python train.py --d_model=256 --routed_scale=1.0 --lr_router=0.000363 --tie_embeddings=false --optimizer="soap_variant" --beta2=0.99
Below are experts of layer 3 (counted from 0) of a mixture-of-experts language model. Rows are named router (the router's row for the expert), gate (a neuron's input weights, with its number), up (a neuron's input weights, with its number), down (a neuron's output weights, with its number) and show model dimensions 0-255. Each number is 500 + 50 x the weight over its row's rms, rounded and kept within 0 to 999. Numbers have three digits each.
After each expert's rows: a language model's description of what the expert responds to. This comes from a sample of Wikipedia text that the model never trained on.

# expert 31
router:449483428488500564539469552497407554521484521452506508540551570391383612536522519529569543477571442503493395502454466538484474456466460523535598420541566433534574565495486472463496458493480455475525481481445566555524555499527474511434535439509581477488397450512506534490470508537616438468506554531390479533446550547495554530538459513467423461497560537536599518499523508504523550519474510609482425515540409478506581506515517429521485451419466465526507518489470518506467531491536373531458473528586499405479554542482593449459480475559554442491451526564551525463504490527561528573557521492448508454593459427562513612521425503459546419488442589488525459537495406532404506519545571555532537530458488449531429529390543595570508464504453526485481404506646540536547436508582518
gate2:487413483599542501482529488479500515538611574583532483447480509456580536479556514436580564491453420594504503417452492559539476571541483536546501471512574536533581491522365514482555485461481518537499533482605500510551479491556439505457442576523456473501547572409498518550481530478536567591552521603533503531524501406455498480471462477504522531490506464589529544442520502482450509478547480497466433591534509442423524467508583484486515478464463450530521484554496414534509621513515572505463400535532590517461495484519611523505461438445567510445584563421572518370437570533472571519502454431523634406500503480482424518529445509465541449489467597577474446533477574468558410495534481481570429422553496510454534516500440471430429476480569462504492503626543526507568491543415489
up2:533609511409445451511445533480509487507395433473491492539524483499464555523474452478453440464482530409535548517525539487510487487464438456498375610395413447532477489494545529497424519493483472505519464511410538428475478420495504479538453438467516527550476475582458489450569478501467470468456471402508464453531479598518474535479583474496488409615412451478486411428533518510548466557398570535615513346445455450494469577495461504527504540476531534432500564410473508485541411548571521471590542427516335468523514421526429474482514528525396529547467486513454531548490487513513486538562494565529453567411432517526528531517539469518534553459478425424560543456500462444494525529409429554449520527471537495575497416517486521549569544410503565477513535408541452582499550526540478
down2:490519427466424462540544599488507519523526441526505444474519516523470504517474503519434610444558521511519479560485554527421563453440410444625501524419508586467610448481455438446462492464602427530548366522527591541535530508515512571417479497519472540418509486518446536509532505436608342594483550391467474509448562526554512539481500486575472503490569468500557529430388501557493482542559568571501443477507501500487573493490457504534502489442593540416502536441483474601582476552500500505423464493481482467479448537473512512516523467502525529512529525489380501419514536514444545596578498542473529485546465480527446463605480492479559508438513477575506571563478465518493564420450464474399424416490448501535476514465477460531447611519404435485508476535599411516486434473483474
Description: Articles, from, at, )

# expert 21
router:527428485435412561519465518482446564529520508543536420510519549471448568456526453575540479466565479430551521583465466560509488524434526560556452450513524439532521499521461468393565414470475494452512437480433522502510498410587577493412533445455568428417531473582567471441486506516515439488419495561486560484486541572476561574544489536478419453392508467497492386482468490482471584601450514469506474534449481485468557456490552568525402486487472479578526528534499574498444547429536385574488541608535557485516533443495497457522442456599460516489482503547534582395491436444543459461461467439490452462541443449503578487524527440446587466438464485453496497574460420541462508470521527522576551429475528482556387593438564490572444518449454581500490437625578495490498452524538537
gate1:444402462456429457559474502541434477511482497492443488541403513595506488498436468435451559481639440427578557522496475606599520516379442546426528440471423471495481480494441532397446485507490477485541474474545371464399525526510536446528508538477415586516480461465447534488447532486412513423475527532399524463575541512391567564555422455493451497471553570578456508514466551478514497552442517417459460504511441461532532431508597503464531493524462519478581652452467521425448554470477585579538552505519427471419449494474524448438496483508506498461490486555472451566585554424466595490547491434497421508456506497502547462599470557541426544480533455432495534534520517474441556484509578438491483472477521606472476506497455484554492446439548547511505421509467488553426487507477467
up1:393485456522425540443513514532460432532460540545439419489445497536517492481522406459484468478572509456554611505506456615560517502482438585451451398417462450551459494539379536458470485420490444450486503411562376468375481467532451503514583528446507551446402523522431465404499553533456518517444497516456494435526545470502552520524446489490433537476492512634474495475470536443530543551503532496468449450456431492537500458551563523500511551400448558440494639515496528457450560567521504524507609529569429539419457488430447517387499485510463532498504514564465499547563503449488512533498515456481472445421515539541551495578472547484414467548583417439504550525487537531536502500553594434463468379389529518514466508423452532498537494439565536467500463475493480568455443524455435
down1:537551519522459487478390528495570494413517532543527552547455537508556582543502466521498443439513509527508573479500534470455482450499496486432455521478508569522500395446400445500518548452501525462511471452485415520502485363447576565441491487463593515533537437497462516529417481575488540441583425409496577461519507371473398490451422482557507476529479522525453538500547503488484527496571441408542561427443472501468534597486511526516547476422577533478589517392506541492541443575503479545469625515523576490559581526499432426349493509514464552528404450476408549488498496550475508473497585499549540517478500556433500599498533670492481498501544507525373598518478527536505532488464511512451504496510511462432489551522433472541455472448486459546516496615432577557472460480435490
Description: Pronouns and was/were

# expert 22
router:489489487412526536518404554547485577601475577485502421547541553483498466396520529498565481491582482489419509571462436540483447503362480482532466483515527416437554583525413436517562485544395432452539495506511557530537468445508484459488543438441559478455540449560579434457431507527503448458458529510425521552425435545386592516543483487522451418438489534452444431437474499420441583567484499522518486530491466499460532517500571560567433518515461475554466480464398601388452497421495471545417548581537509469436505538465529457499501503595529459434437545536499495447545451406584504506500487498483477521479443549547426573514457477446511482466521412480493397532440450606514548483521482587518564440504495459486509496428543522511409477549371476522539506479571552548519446478511562
gate3:464538561486473587586488517561426460436489528449499526541548512469559513470508510556473514484532491429484552504514468501481489499413555414520404557554507465504465610451381527423528433467530465541558460526432509535533480414467624490513493472417447527434527431527532528513487392512478547491551466508466501502461438511554460429457566550495593431467472500505513487449453513532463482536443517572528561496527515519420578488479501518505408559418549454491564474439429608470567531399603510453472567443389501567527471452427521549492503536502464491439485545571560461479488474454531572472391446554464568475479555609535573496496499480453468515498416395494462479522514517526634475529522481476576560573586477587545503509523460534497501420493418480618489523367471500618490488477486486
up3:511499509502476588609417516449475452452482519471497507500599522457509509492461527512471468473569500496490512430520492475552507437426531496501426517521499464477479581433414503477526381433571481511566474543425505507567478487425546456500447456410500518523537494539583494490513409430467553459556458475510544518515519581512398533506591585573485480499445594494567497485404483467471526503513517571565540474507514475402510484488409485454454510439562503548574525480435578507561530446640485515413549523557519582516496497435548497445413473397468521433512494547521525500523460548558558520418494527522555563472507570491546563487540467509516495466515463491528508455504508504666505606515417543576481532566455607568507515559386552489490412457443584560547528404460441579489590449421567
down3:509480535529476550494584557441529478404526498512452586546516526565534514575531513428528500511482526523450494525480508591500505516556467466485522611509481514520565519475417558514533476571512509486496474534437441433529534482513486537519496584515444533564458469479592449417570413578493665482410466501439492401450496401575543536543520494521503581500544396592492446491480424533544560423517498482455463484532465503521545559481458454499550564420499543404498483457555545475584571501503486569574582533447524524530429514579529580540517501528392572593526587533528417421548492615496596474483513512464579504568583447565456573510488455632498497489565575499486546459544422452414604526464424483505527512520550465573461498518525461480493459502512390460518486503520505550549494565457516
Description: Mid-word suffix pieces

# expert 12
router:460500459524413539545459552513448550499589608466549486525524541491422586474426467574502522498541432526545435556421463499523476505406466518547577409510541459521555506502439518429477482515495414450557531439548571531453574454520477534441535397455567499475387402445518460417468488539581434462455597559481451546489536442444486557557479552438508493395618514488523497435478426431535494464425528538455506534463477487455496459495473525555526506442480476531485495571477534415474510518525419545461509533487557423484611512423569390533450465546518513503393483560552615463554455464523509538432500416447447447520453505515510490528425458432542476456486491411544544519492470549435509512484560560522559459472486384592457530412543612589492483480483516465545411534530479476490473434478517
gate1:459597517492395474581499619553524495523522451467407441483545483473522505468441502483479547489493522521520462569452590523575535490527434578488438535538510469464455483597401547464511512511493520485456463427462481477425604517496351536506487468469459549461504574549522446422491530458478519482520548526479504553483545466486447451457516381539414371454499472494463467500606488493506517433483497454501459427426500397428488475530508533541603542459380417490565458519472541571504502526548454541485476532524456443478575469511496484547460500486549512475451457546396557602471456444452460450428503485476438403461526509486654472489448550464478478569639555389492430489488493479517548522424513564525585389421444466559456511485505495553463530564495498475494498529435494511532511402471543
up1:442598554473451497564503603527564529490533510436458461501539477492534523429441454485527535548428607561528512487501540460527472496491456515498473456509489482491423571519479477502487529488485486492438505399474523447450580509499408605567474405465517516500536554585475468445508449420456526435534453487425471529479495497443455417448559400608380377508469472511522504472560490541605501446518455409540441316477508448443574510541541516523560571487408451532564509492470468520547503505564436451534505473460468440526619431441477471533495515515538543472451528538459511509485454489422427497489536542402421467456491525511611485501381510492481530549581511391513440511558518461477571555456525551535510430440445422488430552478497531518537531490475473470450498615405477461498485433459558
down1:523427442517617480536536539485424416483555406484447551574554448427539509620361450478469476557446447508462501473506481475455401455485498475396517558510595499447628511416579423567517535506481474540405528511415470461446535519461527527534492406467400459524451482473436470566491547438447610477524540471471507463507491528526486458492423524428466498563463478401503521470546477536404460498510506459465535536537479517548437505506456584485485566482489500485530500492463467468480453527398508491479445420469544536479436539574543493422502507464611410592526499518412491538552564487532473379461447427471590556421509501435516478500561610503480506443473460539475535429470509567442495486494531519450500626460488510469524481559517481402539457491537495517538515494553552504617556511577491
Description: Opening parentheses

# expert 29
router:433501497540448504533445524543418517572545559443560427540492441381429498430366432510508535471562411453568524490441418498450458428438429556605499457572594521560492550510510482455484469444488475519540520500488562520512552473531473490421516502499503525455506519622563424532437535473521440478432477529475550549542555525490569597514437538447540537464557500447549444404505495460443519470434391498455443612472512482446521403489506543571467520430461457598509458459423592432392473472530477545572510533542505452499532489476472482511437488564494463526458573477562506515480458496522489533455442457450463482531446523554528477553503432516520563404499491387540389503471490513453518507469530453525553548527632395560479578459570505559462496399442543479523428481491538495579434499488530
gate1:498522521527495516520463567468456470456526547410525479417515509477494437514461505491461596529472429477485564524510535485454564521541425555559450566529441408590519507538475444422520467490405509484555506494419458511520500412457474477464513520607566464550554574561562544519524468456556498512511527476478576506475586497629560463453509516450577488511618483460580575492493475559477494513395468545543530563530438468525411482499416613528528526404573563541534528507519452465585474437552487445535473569441590390513546506654437523574454439485526519525472489474565586447556566544415444478532487525483540581525431427531494522562527456544435550531533536451407538526526478496514516495503565479465587469548536381483475507433422515550532509438461518516505483511437610427552452574516490
up1:428503562558556511514523585552466504475516578402526484440508504515437528475514560517401533496457576449453467567460522454522506587565470572566514563585420488512465539551573471442559475527551505511507507430355444457557478456388494537465463506529497522547514571469508589436460531418480443488549490516497618485377559475470563560495551496377490466553604490466510536444478463555440474451384408533510480557504419483490508453505481606496605421462482510489457531444475528472568470561449535479490471531426592411506602493579398463620565444572557459496478472471562509442437567495449519459483439530569518618499486492495425585455523436534554583524513577513471488589541505504457541488506501478515528463464509555509492568497501521530487490481498499515513559573458451494511526514529456
down1:507527536520464373467546502509576504444517444507515578451543518602423525501467533481543490557421495457472488469501554555456474545457469502575607447539419497505521443501481456528487482532562481492420546528534493528497499519518500577431464437535535532465494527523406484561448425583595410566540605383575571507542623619625576564506560495522630465491486451579544594556457448515466478532483436470494504491572472471451543453441490489373453442563539501479453530476490508486522475566449494444473405543480458442450458452520509544424538489502541616552478545445499489521462537441368500549470462538539517579520468518479486516457567456536544487519548534515497568530496496519495458467490500559521518460542475606426484448544536511442534504420608541403477567459463561467499480475587537
Description: Consonant-cluster pieces and not

# expert 0
router:461476360461435540530470455546441504522519535454493450565507472484518584402413490564581536471548472467521550554450449566481485400475468565595560497552544477497505539477484510430527480468444485529516437449538604517500515478561544495423528481455545523398509540488602550435477474406564478469500493561465491461501548516417565507529498529508483475492480419487439441547497520498472557566378440510461467582510456529430539467503545458639488445487503549476414449464444575394471491420531459499419555517606550527398525448471554401476478478565455395458497536483519511490482519467513446507449518461434425433536452482623463529550516456481456581495498468446505476533512447516430477553573524601538611447480469490562448481443538548627499508436459575494523514532544556512498461560549428
gate3:512525530529478550617509609440478494613569528472502515545466501501486454501362450499504514526547508460464525545487474541540592484518457528453477543551444525498428450501499453475498550526479477517565513477580581563511567490421514496407568588496585478410576514421560527454415489433525480459488511473479520560493460504626538488517664499558481585525469417409474505434616576552542479500466504626547498474422517493396496590510476457475479432493615457465548474477479533529486506419547525519401603471476484464488501532462508561502500529494519451444518473534550461517471502578495427468439502513426504533604507549511492485499531521514427593491486519414512466463480480563508591467553481552426525534537468409590512555427470481511462465577525536486584593470588439495586538509509496
up3:509455523548450538566512536530418449538494539510526483588519523487503411470415508500422531523576448450426513491603502504477598506458400543406507475556444553445431480433536475475563532478444524515523549473508508463494501465426578414393493561496637512338477547449435526472475528458526482483530478445539508530435476517519510517516557477573471578488401477467560480441591597526535540522512450551529537448502457466473491516484502415548534500576549447560605570405462442578555430464519575501414627502547497524438422536496492596451501574516476552508497529478442487504564466517565447477475495537422491529567507541462441527510553488522449555565456473420484496357547362489511575545522496535499521496476431409506482522478464496531468452520532539422551487532577473515545545486465573
down3:454467569464517487491614468558512601422526516566480387531529514468488571442551437574478558415498526465550512470478510429503508524414537461506446535473534383498610526443547527453480476413458529433536542500507476433582515550421528479499498461566435516484468497495454512614658568642459500451527548474520504468426533452560459513425502578465488545469572488565451551477533460501500453422566457444456425471528558526530537486552501431411498491472603484530517529548556492475465563597482477463554508523458524483566473368518476545503511566491487479495512464568488478481388501391494505467497462527463443527518480485491499557398464508552386475516493514544445537476492514480431493463502521536493433483521469531498454501513593572434459398475504515555479318467503546441520451515586527
Description: Word-final f and stems

# expert 26
router:498459487446414563541471509504476515551459532458624431514503526442432565477349463530636473465449447533495439504414527554439421445475425487561498515556506500464525532517471505464584459466473457449543419486490500595523570451531489443440548499478565474470500440515565454483446575529557466539480526588442492535468494538441539470542506542477437449447490502508506501469513536505433481555431521515521488559431513444449538469481563593599416444465445419514534569485500584492426503450569483595439458513502572429390552458473547461489512483555470538432458486621512574482484430513566468519448468435438471464571453493563487586525499461376517461451461484462572434543459460579478521561527477499527550439438543422537525548544514521546495433527432603498520471538568602584547454435542542
gate4:454489506535567367551537453515505552551570493604460502501524492569465505553557511431505429494495445473560462467511498506519504511548424605358505524524509504466561544513454433447484543522436531526490559487592522465530522461523558532524543628520509608398576398456445459526478532449536474511446455587487496465413445537516537577548440556542541524419526461543451505514449477483551510546470463562457544504462489609528514418531476441476458487522544471556518519452520528473444443483489527493485499480414476578415471543537435479516519449524428484522524440505511498522513374461588494482517514471581521527527527536502425532456524613379507465468485483433553409536518401537506563520484424443512518505553564541492384542546513448419531542454534530472367519448535526423421642458558503
up4:533533508486516670483487564520462419437474512438538404451450576476514513403463519516516640438480538466476496518506567542527527405517567438549456500512563455478480474507496548571502535445471460480568490543444482539500471507549441526468491400419534423544483634532559541418511507483441574451543539425506477537551508516622445455419576444449492503598380478451543543461509531493403444500619480417534486515603503403510452532485544508481493513560429499477482470567500446570525600507488496581520475502501553458497556422517557527490465582537514556482429612541478521520499606471444463536511477470449483569468470509441548559490491439524505491510496548577468517487524547491543471490496511484467548488481429489479508408442477493574511534536429455529657496465534443586550464551451541
down4:552404517436488431526466506497503512501482482572481542530481510501484508493525513466481545456486383448590547483474519535435471463572463504451467512548470495641594482555460431482509551471562505500413524521489561522416491450495553555635497555618523443498554447484471561628570441577510577437446537512543589536526583463486588377518510485511506565544532485518507536562461502566605403443486569594371494492505541556468508552467484575432449477413462504538448446480545444502512453452482493525494558491456508461525449594468516507493418477516663529401531464465538544462600439559485458502485432444465526551435522518487515443547490531532569569613460530492535536526441537572504491551544510528578472527492417464411581507500499498507459508462473509451477468539492537512561555440511460
Description: Table cell separators

# expert 17
router:417495475480461503508468618570465574508511546517556418461465600467449463530441416471545523483559436458547425468414487564435475512394430495552529410493469450505549537478520436451634423550496508430561472495406565578552547537498532476499543452429545501427437504520581478468454506495487455386491508586517504514489547557443550556513446458463425480387561474443436492452553452546453526478480515511523484534406496435395536484497568521511517490497424481501472519495459533515420477383527382634460538566528544436444541509445546419491504497595542465445444479507479461475503480444538501517466494468403491431515487523557478540562450482437532458433544468482524451521458436556466505518468543503563510456424491483517528554448500618510507396512399590458555545511563505515581451467527521
gate3:483546541536504443493462627586440500513576530523545548569482479474602519445550450440559516483502504502460509495476487467524512551490592474465535568572477448506559564572459509465479481480580522546462575391417519551453492528400540475478552485435480490438457412464572611492540507501519537539563454471590552446484558437475503404465468489434513474508605512446526532543437538384555439569510567470513627559462552583474492476488518509504602468507559535595557507517536465419441483600558527522506544453510511478474551468526495507413520427483473504561510453526563480477469539482493534450551505453517401619542518484496477430442405543543561581465418427460488479467581501514506533512546484557542524635521452458628473446538564567478574537550436510467583529493526469546460497506554536
up3:455465521467478383427460563542505538384521444507515476542530472510492506455577475439518544542520536546571555527487563497520520543414483599432492511413347471477481526620426389460443556506466542438450525440466490570454444538529527438513459475467530481439601449481484467531405505565525488535572467546529536462452544484511505449594450429457537495493542489470498473430516523526466432449516498492447577542501486581570476407582481502569506435572521509608549539463614488487407500479519520518518448479571536446543582490547415414440496522451550504538574453422590487524605491519549518543580502500484425512523487477488450475525528515512506543480531563492528488466391492490446556480530445494485471635444534527505461526593445592531610496469406534456441565503525515551576467473515457
down3:432456544459570469442512597523553574473484500505541527467509461515490458484464521550433559476443470537568415425578477577516540513465462642452489526430539552493529496510453580438544517364390502433478374528502493567637538480438373437419510477521479511532492517513479494448593500477430528602497538519448556494479553560506508542538519437431542562563485527536502537487468466520448559539469525475474419560589533471460428534482441589521510550416573488479534526499535538559507475424554583434494554487587506388529447547530543498588600483601440542449392502536500522494441505549520526560507494475453446490530507449479433469588437525485462458510478486566495613519479453478436412537473591547473522464536433475485417533495527456485477486549509589532546504495428513464539485473501554
Description: Mid-word syllable pieces

# expert 14
router:463484483469453593579495544540471568522491557414527509556527518419451538442410502499532494532567470434515485569399505476488424496516495508579467517526470442513519534502441481506459502513504503402510432492484546575555501481571513496431524426442480527465493481510621373530515455515508411489473560563460403518467534437425610521450474590466383407414564482413573498494478486493498502490453472538485479488527502431464502456496438594567438434519477545519529527516498511472417413488514421553500516517503602491472526486476554483559426443543515505482457465620516557479493503483567512573390506420480541449581444465613567531512460393477546491459432575468510456472516493577487518542522529489568544396522603498539450544438474550554527434472490562511606446506521572550522369554525517
gate2:577457465419509448475441562382505595415523564470491505493435544529493502429427488502499460528580565497524410511535429463601470487593389553571461450470479484513433610486445521526484509607505555570490505537530481522631533462577578516527569462542522450476449553459547459574531489409428478537488585568511489473461555506469527534506467596526445465479470406556540548497481499481580518423514489580493456501465539480490415461461603562537527540446527458467585545517576427483527493541590506427444484421547439495477498491504507562558440379527607498531467432462521479463495467585462510548478531496401452568421479504546527502529519440560461439504506434491490580477505536549529454474478468496598530453481569448457533484421487533474515487528492415534553509468440499358499469512457559
up2:482484435545445488519485599443481476445536488507570525506366520556573491438450567517445544474641558519494466513542464419479509470452453488494523466453522541498466545501435589570423516516613521552456516448432552587606527388477551498549513452476594503537436529474539462516500528502425539543486510544506451511470438499510530472611551499483558520573571434561563445486511489482565486359516503488386488564445559516445451510494455440571531479480511543483526556515521447459560559514476480425582556450541496482512501442574494480488467429565601482542513535523441594541543430535480454517531528524380458566458489496493539555508450484482457517459584460536398516479527450466525337508473531482468485509463527439408587520394522574498544450511490460556520450463551480428437461573549551
down2:455486434481493396602495506445532623512469558416519542465524527481518481462464527491527524425528592522539548408501481503470485547482486518596556523597492554450408465554615532521478530427398440465519501457600493555526520492468473513413529489555507497463616537503431506527549539509524395472534493491484503543427518508450540398566563460517546518445504535590500463581550439499595419502487374489464540481474489476574427444456554474462449454426490566512426609554590542498553504536529434560500529502521405482486516497546445504486538516516583428518500529548448441523468624413492562521522561581530599522419519479534473481519475539487433439540494563474493520573473508443546497549572467392475508498574540446566625488481440473474526435532591494450453541513503465557460466491525507
Description: Quotes and line breaks

# expert 19
router:430444451553465555561528531542498508532484592426574499518470545465411521427479475550487527497632465495491401448474508556459526505502487532590558488546521518531535552542403474426540497456488494495499471414467597526523557408542504402420529497511607475414469464505513500548478471431575460463503515629457536478479520598479537506537469533508419485389546455407520458460453491491473488539456511502549500560457466439369485438472529489513490423496499496524498478427531601502439544507550428509357523579546567541456504468475559406609462449540546448489411510468520465495484432478532438537482486447441520477546405492600533522589429394397519495540501561402471481431447422499531484472534495481462493492490589417539480522445494533536490482474419597481517423478543467519536522494553523
gate1:532508496484471620479502489549512469544512466434502385429452538601404460525499503516400359574564535467496491492482527445584498491617450568553518525621449576421499613484481563558510449426456535589551406417587551482557510523519528476521454439536477532534469555497520532570450518586516480501504605487511578504521466453520522484549403474465466529491438474544524526469605478570505486418443470462549589512499449461556507506517593565400585537424558504502517383530491555449546575535408487491568540507449531456473444473532503562460527490482482533538544555526519502481482473490553531422429521559550408496511456438545507528552508497517574488443504517487454533421561461515454460468468522437517541481447429519473515472513393479418570481469486553470518560512626507546538439517548527
up1:501512492496468498460599498490542529480536466451488500436530515595475467536480517533436328579527465550477510552532463439558508502558486601479570477604539545504518573479435470573455493418510524535543462437467581502448490507495473482441525484468476440587503463563437547516420463457524555491476461484529519569465537449502484526411548470497531555497439439579458536409533558577525472460463527487461562532431499437468472504448531517465546576530562401490494485550477540504509587473474500564512482524548465527495386519487536534511639503506525550519597527578536572517475486482561499548378473507554468440547431426461563642579536536565527438518472469507560551495509461529467482440409468509503540436472456407467605532514471570523535456525398582529362541470552436554519476467536626
down1:487423605603446545519506543486474538397524480530442534433438553605459506400500499540484482554421519501531532397450586456507412410548668485544561418554561506521479441574419420470529522492464485483479465514559543517437523503520464498484501531509527456562500492499435476563517508521521566539516423484513501510539528490592521457510513416529439532502488533450460438471537509552458563477417436482495550467475470570570554506433588537439546536549493446430482384519516549484460527537459455496497620491324483557558466502464508463485452541534395563451569532533540495530512468606525538490452531521498421513523402512475471564493549639553436517571472522483483468537457505472494450471542505526456423545462501498491490598453439553477565533491480513443374507479464397509517444488499481
Description: ll/ull/ly pieces

# expert 15
router:460521399442465543524469562540447547592511623509571401500497505386456537440485538477552471471597513476559532500419455529474438443373457511542461505486508526538541549484466444530530418491505472459540451503447534609549523458588516491481507462484535477461485465554481460455464460519534448502524472549498559560532527556487531517535482527469447476357511505497492446499440437414357520536506527515498472510441522558424569410525475617564475475492414485541519559444491598521465480409533451519458587506502529500472544456506555491478456495564516498426429478542560511428531462463536503481452494471422476459509458445480482519603488455430611505497481440425522445483396424588457471548532638621567584522484519464521522524463489577484431402399482528444503491587502528537495491516566518
gate1:493455491433570446489568595535455562506537515508473502517490538524507499486552508506520574477482455495491512454582428518501448558529441386531467417480567441537519538553550512589554431546534482487464442553532594442525482530544589476368466564518609462434437463497523431391568445426511479430511566554473544484481481524513479429497427463555537530476404445524416576436509531421383553482543502429432572497512452570524559481578436507551518468492556534435538525483491566583486468512447482423576441480562420463514470427448594482419493518516475452585454542483503459467478524562518466581420511570572590483460426563548581552591535443570527497486483515531557495502448490517506508608583493426465495581554488496530454514533576419535468461425454537460501480536491435517415517503483511
up1:552547540441447514401523526533461638400592498533527511535456374516506508472507558533524503471508555480584527466457477511440457471464467489486489542563397514460471534474468473491514473467514464623430451538448465625535455464544477532533461437453589471471557417548487475542476379517482547518499486450453590461459443460468471437475526521524382500536484544451482577403558565514505405496584524662511545524488490592465493535498574505587480465509459548523465519485389461478491373465508386515515519545567433544553426550502495507488439437498527449542519601536444443442458519478542504468476422434473437559498472480517500514547466416445405498479515489546519484513538523505557509473438486458482577481543422532525463556491517499460499407581535576478550501473445499474455456451372521
down1:481443510579471434526520528482462511530592465508460572503527454494493497428506492520624490592460532515529524499434416451462443618515563500570501427554417460497633542516542483507495461545475473434501491527529510503410544567515548459443547448430599476443465463552496457554447467532493506469513535493489479546448539476475507466472477462576431518439573499473500518558485486477528507406559406514583525481489443496534453519405520388489531552493542470405539535558583404613488450589556493378477477435542423562449531461489554508582545527557425549430591431444464532587406488505474381466557544514443619560457430503497477478497454554522518453506555547433533502469466398428492571457582503461457464503470419472531525472457533505491548491534547519461482470483516427496496483387429478
Description: Suffixes and adjectives